config.toml
num_hidden_layers = 12
hidden_size = 128
n_experts = 48
experts_per_token = 4
d_expert = 64
d_shared_expert = 0
hidden_act = "swiglu"
moe_layers = [0, 1, 2, 3, 4, 5, 6, 7, 8, 9, 10, 11]
router_score = "softmax"
normalize_top_k = true
routed_scale = 2.0
balance_loss = 0.00219
balance_bias = false
init_std_router = 0.0332
lr_router = 0.00196
num_attention_heads = 2
num_key_value_heads = 2
head_dim = 64
vocab_size = 1024
norm = "rmsnorm"
norm_place = "pre"
norm_eps = 1e-05
positions = "rope"
rope_theta = 38000.0
rope_fraction = 0.75
qk_norm = false
attn_scale = 0.125
tie_word_embeddings = true
parallel_block = false
init = "normal"
init_std_qkv = 0.0309
init_std_o = 0.00632
init_std_up = 0.0309
init_std_down = 0.004
optimizer = "adamw"
learning_rate = 0.00266
beta1 = 0.9
beta2 = 0.99
weight_decay = 0.038
lr_head = 0.0153
max_grad_norm = 2.0
warmup_steps = 471
schedule = "wsd"
decay_fraction = 0.503
decay_shape = "linear"
final_lr_fraction = 0.0
batch_tokens = 131072
max_seq_len = 512
doc_mask = false
train_tokens = 575800000
max_steps = 4394
dataset = "wikipedia_en"
Below are experts of layer 7 (counted from 0) of a mixture-of-experts language model. Rows are named router (the router's row for the expert) and show model dimensions 0-127. Each number is 500 + 40 x the weight over its row's rms, rounded and kept within 0 to 999. Numbers have three digits each.
After each expert's rows: a language model's description of what the expert responds to. This comes from a sample of Wikipedia text that the model never trained on.

# expert 18
router:553544460488524461500573564468472513520526418494445484537483468492563527537547517521502481437445517523529507509558614474464543501483564536474504516518427498523532480498579455517483533486453415477502441526584545486485549501563487520514449565537501535469505479563476499521410532548465468466496563552469498443491521574485508524515500544541560531495522512422540528530467510561482497523569
What it handles: Second fragments and modals. Pieces right after an opening letter, as in L-iver-ight, l-and, c-ust-omers, plus function words like would, more, they.

# expert 31
router:529513538455515544452483522490533433502469510536527548527510468465493538522507618473509470570550482569502601458452432440509439550526461440467502521544438471549481489491503475523439478456466494527562509508471533506549571518503494522515554548509453515481481493531398425541582574559483481537479542567543528456528535483499487466504495487542542476464499516555551502478483465521509437497440
What it handles: Prepositions and prefix pieces. Prepositions and word-opening prefixes, such as at, for, as, by, under, cons in consider and consult.

# expert 40
router:488526482483500475458524487473554487461593515447497468480514463550579542462466490538577506458573445512491515435498525465467452525450460472466478488456501500517459498596413510553516488489456479556467502528532537515522521448455579530500457517514542521501556553470445559476551497490574567571468513517559528477536544493463425491551430471514531485478494557580477482496452560535488446470522
What it handles: Word-start consonants. Opening letter piece of a lowercase word after a space, such as s, b, f, sp, sh, sy, as in symptoms, culture, feature.

# expert 26
router:461528470519515447527527504479510489509545549476495469473532461572449569577473495496591534529517483511518554498532437515462547489558526487491496510460542503558557456584480474513504486488553503477483507461436452562523475566539502467511541475449477497480526497462537492453588468472461475541544509563484418438491490484539471492545561504465537588604426508510468479484453474458417566527503
What it handles: Articles and determiners. Articles and determiners the, a, The, this, their, one starting noun phrases, often at line or table-cell starts.

# expert 44
router:501489533522518536494479537470474470479509531487436478545537480498493490476416451576430480518516477471488504491563540518535509472567431502487462517474468535499467440583500567489575455505500465539453557469474461520431509511412484497517499446480492525503455495521535408532572440529487427487545549511474497433413505521521577525490465540426463529505383497528476434485518469535458520488479
What it handles: Prepositions and punctuation. Prepositions like of, by, between, as, and commas, closing parentheses and semicolons after numbers or words, such as 4, or ),.

# expert 20
router:415391498525535458550493500470474498462494510493537495508504471521540488445524469449479497497494471548459503493574490622424544540515508553475559536496519441479546514453415548546484527550533509468460520506481453476523495489474530468495545557514474465552469472558531527488441480484439474427541546468480424551515495451480491509498584570452518501416492549492497417506517454514489459511556
What it handles: Table rules, prepositions. Line breaks and |--- rules in tables, prepositions like during, after, under, and mid-word pieces like art in apartments.

# expert 10
router:478494503558543459461536539451461477480479452579508489468541505477528454525503512562530498571519508520488565477457417532470476447491519501522499420481435489472508496549479490580401460526489464473497509387585500463449483507537566474563526476515512455431533556441440510446527467524490489510479469511568497452452489447483481501428498508564568525532434460478543488451531493478522517443507
What it handles: Word-initial single letters. First letters of words, mostly L, D, l, d, t, in names, song titles and lists, e.g. l-acking, l-ook, S-und-ay.

# expert 39
router:519562437558531518433523473510556464492533528508499550472539496483481424465492418510493470576473509462564510525422541505477506501466524454467462508486475444461540554492518481581519421447511469509565487500558491531472516510528471546510572490548522423486479460467569509452579520488491463495505456478541569434485566483515538459453543521489439478498459467442477450517456483540436526551583
What it handles: Infobox colons and separators. Colons after infobox field names, table pipes, semicolons, line breaks and the, such as Branch:, Alma mater:.

# expert 38
router:518457514505481463521475501449421561509540521519486535553486483512523493495499400498435525508454416490471519421483541523544510532473449521478542520525516481474524529503546524489442482472471486502556527498518544541508481551517516539459549536559466478463480502489413484444543457492463587479573506519496577501417447536532596489527432468427466490514537502580504477486572589537461470454469
What it handles: Suffix-like endings and symbols. Word endings such as s, ess, c, r (suc-c-ess, prof-ess-ionals, ton-s) plus symbols like degree, prime and table pipes.

# expert 41
router:440567480454401533463517514539503526511537508511546522551505476549516508499458462576559524506427472522457490464479544524545507476503469444483507482465454484528529525551435424515484545459521496491454473522502498490539497473511541497560527469506558449517499508583503400537420526536445480542564538518439531538552508509593446531446472529506536545462571530453564485535482545483543502580488
What it handles: Digits and years. Digits and year pieces such as 201, 199, 202 in dates, scores and tables, plus a mid-word b as in counterbalance.

# expert 19
router:538456475447459485431512496498485522544467524535482499529449491539478468505453458562503448483444520485418521463514591513581496512456431502482491556499498505489451505499518517472522538461438492530480532576465517551569506510513555453541435418484505528571519454518561434545466455489514469535550576460477521574550531456568481533438516591504450515425478488466511511545539512499527483526445
What it handles: Digits and closing brackets. Final digits of years and numbers, plus closing parentheses and brackets, such as 1895, 2022, 968, Peghin).

# expert 42
router:531482565508428510549482445502525559472537403506511485541486554483549474475476469484456508438502500537573488539494550567480484491508522496485450478472563441466495504482506497496476493515526540510494474541439439502455462536487504476461472434453543494574395413498457549516439468500553523531460533453509458524562499556475529508510454531492421511479576529507453450422525551470591503549475
What it handles: Inner Latinate syllables. Middle syllables of long Latinate words before suffixes, e.g. immedi-at-ely, affin-it-ies, dist-rib-uted, consider-ab-ly.

# expert 27
router:470540458483422585531517453467511485474421577525538479494507520516503495558535549450437598497578519576544525458490496441474472507480450485540476533542531513497457569427526533541546555445530527520464486485452500496459511508482437493497481529539466527488468456429570568537524485458442517412504478497579492524515465542496500483476451502438493553511498426449557460501468476529500463524522
What it handles: Auxiliaries and infinitive to. Linking verbs and the preposition or infinitive to, such as to, is, was, are, has, been, mostly in prose.

# expert 32
router:583521481513453489550543504509486474456435505499504504439492521508520500457491523490553482452449473435546424520484412462535447416503491465525473521440431391528477479499414470471546465558482496508535539423489533478455509439573510538551439559523449461490480547510485517503487514497475563553585514479448484538476493533545449499423508446530564495459499485490547505498494523455457536531519
What it handles: Letter i, mid-name pieces. Short vowel-led pieces mid-word, especially i in premiere or Takashi, plus in, l, en, and word starts pre and Al.

# expert 47
router:507389545514458551563509519554474542520425459488467512516501520520473492511497534466466533476433518461461472500474529501526512532478463537513506570519472527514545471464478475562506487509537475556532467520428447547452565492539497465459497566563481565493512512502550447518477442523464542510547577460445512519503544495454561441485493508512504489573543418515540617580552486558446538506462
What it handles: Inflection endings, sports nouns. Verb and noun endings like ed, es, ing, and sports words such as season, team, year, champion.

# expert 4
router:448493388473500490502477522455505472526478567500464493521531460534502498471510494490481567485488416474476478472532540495509579512537463484533502515485479469473535512518528448529473517430525552444502433465532534493473505414503526556521485493484439481578441468490507514441501422505425444530509454551437594489510494422507449596553516527521527446506548478531616510533528479473491565513499
What it handles: Digits, table numbers. Single digits and number pieces in tables, scores, dates and infobox fields, such as 2, 8, 22, plus Roman-numeral pieces and odd bytes.

# expert 9
router:518482466517499481470407455487496478487474541474446494500540534503452503494516467523482504478575453489486516501527433487506510447456456487515528454532437510502494559547509535498478567536411452510484531520567486501546503485470508528530585555453520413484540494573482502504579533480518438473527569473538471513490455556402614532473560506452415514460537522558476518516450469474565461534531
What it handles: The word "in". Mostly the preposition in, with word pieces after a word's first letters such as con, ne, ad, ab, or ineligible, deaf, because.

# expert 36
router:511499453527565514456467558474495485520443491463492496456523592530445483498551485439456451428556505464525502563467482523514546436524540413552475535434483493471565531459560512513488441562502505456482504470501506498502541488422437493517469487443469432514556508515487511521578512554508492483419474500468581547547504491414450516487522540464441557502547530512490481513473415508477557441500
What it handles: Month names. Full month names in dates and names like Augusto, such as May, October, March, plus pieces it, il, ot mid-word.

# expert 16
router:492493482446451499468522445460462573520537552498523550442463468546456557526541414510519536409492539458456441477512528491486542453433500526420474561504557484469546456477465494472516440486556435577492446469513538514563487528451526564528458483503531526442563491503484499525487511472455504433469458471476462537479545417524519523553542445508430474429492509411482474505480495488500499534457
What it handles: Parentheses, non-Latin bytes. Opening parentheses like ( and (19, possessive 's, degree and minute signs, Cyrillic bytes, and letters inside words like anthropogenic.

# expert 37
router:521486538456516527574464396528548522562488446510498426520511532467433465476504506417478509446501519540446484522511533479594533511596511552475499498547509465493504524492523546504540545414464456491553451515429442528519484530489472480403436515444513544572478498509487451492492457495522497469475483442470456469485490546486540539503495508412455553479512506514477471513543506551546407455529
What it handles: Noun-forming suffixes. Noun-forming endings such as ment, ence, ance, ation, ition, ing, as in announcement, succeeded, according, expansion.

# expert 14
router:538535515530463552521494478448510366402452545486519446451462452546493468475447538507510479455449519441501461499516517482493551464522511518451530426490490500486536434441467552487460485563449528503463494505539539535423580511515548438584461515533426461472551505463507491508550524516471479462524504555442488472473564488441499521448495499478550530549505463448531505457457483492450458456451
What it handles: Mid-name pieces and conjunctions. Inner fragments of foreign names and words (Vish-n-u, Yá-n-qìng, ch-all-enge) plus common connectives like and, but, would, all.

# expert 17
router:491594401553464487493534507505456477541523564520437511468479515464485447455473448549546459495482506478520447499470462508459503472531426477468447457524510505532461532467425517472443470501517520461492497420493524541532407569491473508503474471506476556492511476455487470458498454419522456586501414458448512476535500377530421487525472513512480460462457423506500532505538489525523555501494
What it handles: Accented-letter lead bytes. First byte of accented or non-Latin letters in foreign names such as Súkeníková, Neftçi, Amatørerne, plus capitals like G, C.

# expert 45
router:481506490457510449558483540529558558498481479477497445607496496471492442487464498459442475472501525487414542498563497484534487411517476568489544527513551521469415554458490532505547533503492511503492509461455488552495437520469548470470439402458536499498530568434546511455480471454558539506521483462457511498508485455531569501518511544485504546445527460516588556590431472528485484493442
What it handles: Name endings. Last pieces of proper names of places and people, such as ina, son, ley, ton, ia, as in China, Slagelse, Quebec.

# expert 34
router:471501487552552433441474540433468474446506500489473489472567512522466515533496512513576476550486480525533570500536498409497551504501580457588541531529504492456553486527498443454485437558519539505484443460442565494439509489509479501513502577491493425462493505547502435485539551528425514481507539485447532421451466570500473533542529475508444473563469543525551534434526504565523460522498
What it handles: Second syllables and List. Word continuations after an initial letter, notably L-ist of in See also sections, plus ex, un, United, table dividers.

# expert 22
router:560440430494529455429480584481531500520486517492493531524525475564521531490536522570537490561524504454553502483508455498570544512435510431562534556526497467560525475546507460459446433456510432516515539458498528472511566454493454520540522508530442546410498514583467493460413550468494534463536461583478510512482472512538523449520462448538479483483510504488495511477618538501518512460505
What it handles: Syllables after c, de. Next syllable after short openings like c, de, b, as in de-f-eated, conc-er-t, c-ir-cle, b-as-is.

# expert 2
router:493534453523534478471463530566518534528482413442559528429544538493553514440478516520547443493474491511519522551522414508524462553488553518483528526543472542486489503524522455501569543522456526515581427537456453461568510543562490475464553530448525490491555493518525461461481548523520491450475504499511519534547525524535436460525594482485551416519594515473533545527483444504511570552556
What it handles: Mid-word fragments after st. Word-internal pieces such as ud, ur, qu, and line breaks, often after st or table pipes, e.g. interl-ud-es, altit-ud-e, under-st-ud-ied.

# expert 13
router:437498498506609488484511485553497540417519486507476514554482516493560449490488473452454489478471503494490482517527562514573570512563515506511548566532501549504439528443521496456520511520490566530502563496496426563526438525509527492420469412535566531524463477463559538450478460434504477469538436478534518510469476550436572513474515547566462456452493512454523548460421540518523536521489
What it handles: Table pipes, u after g. Table cell pipes and divider rows in lists and rosters, plus a mid-word u, as in language, sanguine, manufacturers, Venezuelan.

# expert 24
router:478506463490519473441517462421480502494488539445581506517516460544534548517530517442526468531444526504435501507466554462492462432515511418593477462438531500499497489421458438417461551471499557482441437490501609459438540441525449504528495522470503476513576498511508488511466548541511492439468492534517524477464489457515506539562512464553551525554528511477478520479509518500500581579557
What it handles: Second syllables, accented bytes. Second piece of a word after its first capital or letter, such as oh in John, ap in Japanese, plus periods and accented bytes.

# expert 33
router:516476560491495500561463476571459521560500516555483450533490534429498500457494502404488545447517558514469451484570536537496473544520464551445538564515576523480505496465554573532535575491537448560533451597417471562538495562480495465444467502538504524571470528477535435527511476513495491501495577465496422502497507519513535424536485504484454531492514496493503517559500501560515441455507
What it handles: Inflectional suffixes. Word-final endings ed, s, es, ies, ing, ated that complete a word, such as communities, divisions, flows, dejectedly.

# expert 29
router:521424525457552431461538490466504406510559463428503519517453525497547476476484482501487488538525459466520430430448538494544551467516473536530516484549538518460417544417451508514493499474584494488562511506485439547495474516438495582551561495555536484513517481474496567440563492459475476474532464450447489513554519512481484531551527480522451526487471516471542538431405567515531549499512
What it handles: Pipes in number tables. Table pipes between numeric cells in stats and election results, plus semicolons and accented vowels in Spanish and Greek names.

# expert 11
router:517555438457501483512516552522598511521467480491441459466529494538566568529490568521530499541510565444497493555574437467519421539489455508446472551505547552584533523527483531463502499493510529553451502492512508431471579407434493449457498492517483555540490401484597508517550538516528465547503472471497459460521487515501491498519468501566519544551466477529480557507488563507496535498529
What it handles: Consonant-heavy word middles. Mid-word pieces like k, m, ar, her inside words and names, such as Wonky, Forsmark, northern, film, floor.

# expert 35
router:555473557533570473502456449505492495466564437455522560475495527527480427484463558547497484512443429414476453428474489512520559531478466595575530492501529540401520462506495543496528501549448472506484493536421426485488477544499499513525480450499531481490557565519464567461513509464577506514504506511530383516446565532467517536518485517482466524492505506541524529567454482488484493448509
What it handles: Vowel and adjective suffixes. Vowel pieces and adjective endings inside words, such as e in Hubei, ical in cyclical, ad in comrades, eral.

# expert 1
router:465512488508456499480535513565474494513461497494482513527543389491459505531541442594533434503528454498475420518507498426439486557475517492475518425435478513486491532457536485489505452450478515555514468418600504464558502563473471512468481529489547509516522547506540505492492496463420558537533414511462568542492484447554459514562530449493530496555511498485462578497516516518593462487463
What it handles: Word-initial capitals, symbols. Capital letters starting names, plus slashes, hyphens, backslashes and non-English letters, as in Delacroix, 25-pounders, /x/, Lapeña.

# expert 46
router:468526582525455538420535507518503457483470582484550532503479506497483476491463496536469467555485494488469474499472451492495429463539545520450509462489486505536478419471487497506499454475528571536530542497371502501432542546505512413486498426511490469511530498480479474530592447571517462473487487485487526481451424517516510548472451489408455544469496565522532468503438419443542434465483
What it handles: Commas and prepositions. Commas, often fused to word ends (s, e, a), and prepositions of, for, from, in, by, plus and.

# expert 21
router:476456588488464534560446492578496585495506453472505529488484552430531488511559513505433561497476534486489517499514480555496460436517496547491500527513561479529454451483490557488531498547504482436510508512494483557474414574487468500517495434518476524527427514476438517489470443477514522561507528481550470466462540510474594526461473493522397479418453549547480397521532464464543462510471
What it handles: Adjective-forming suffixes. Word endings that form adjectives, such as ous, ic, al, ific, ular, ant, as in rigorous, municipality, rivalry, vacant.

# expert 43
router:434519469479506435449476507571487456492485550483569427512439433478533454440486482467494608567507491503496470499523479501508570449480457473510514534475465522489520461499545482436487556469556466475495452469476524531467529495469504576416461473415474522497602560495540510527502532558449530517504478534482566536537459415552467548436508501502456524543516567490516536438529512469538498479481
What it handles: Statistics and table numbers. Percentages, decimal parts, zeros and pipes in tables and census statistics, such as .75, %, over 6 years.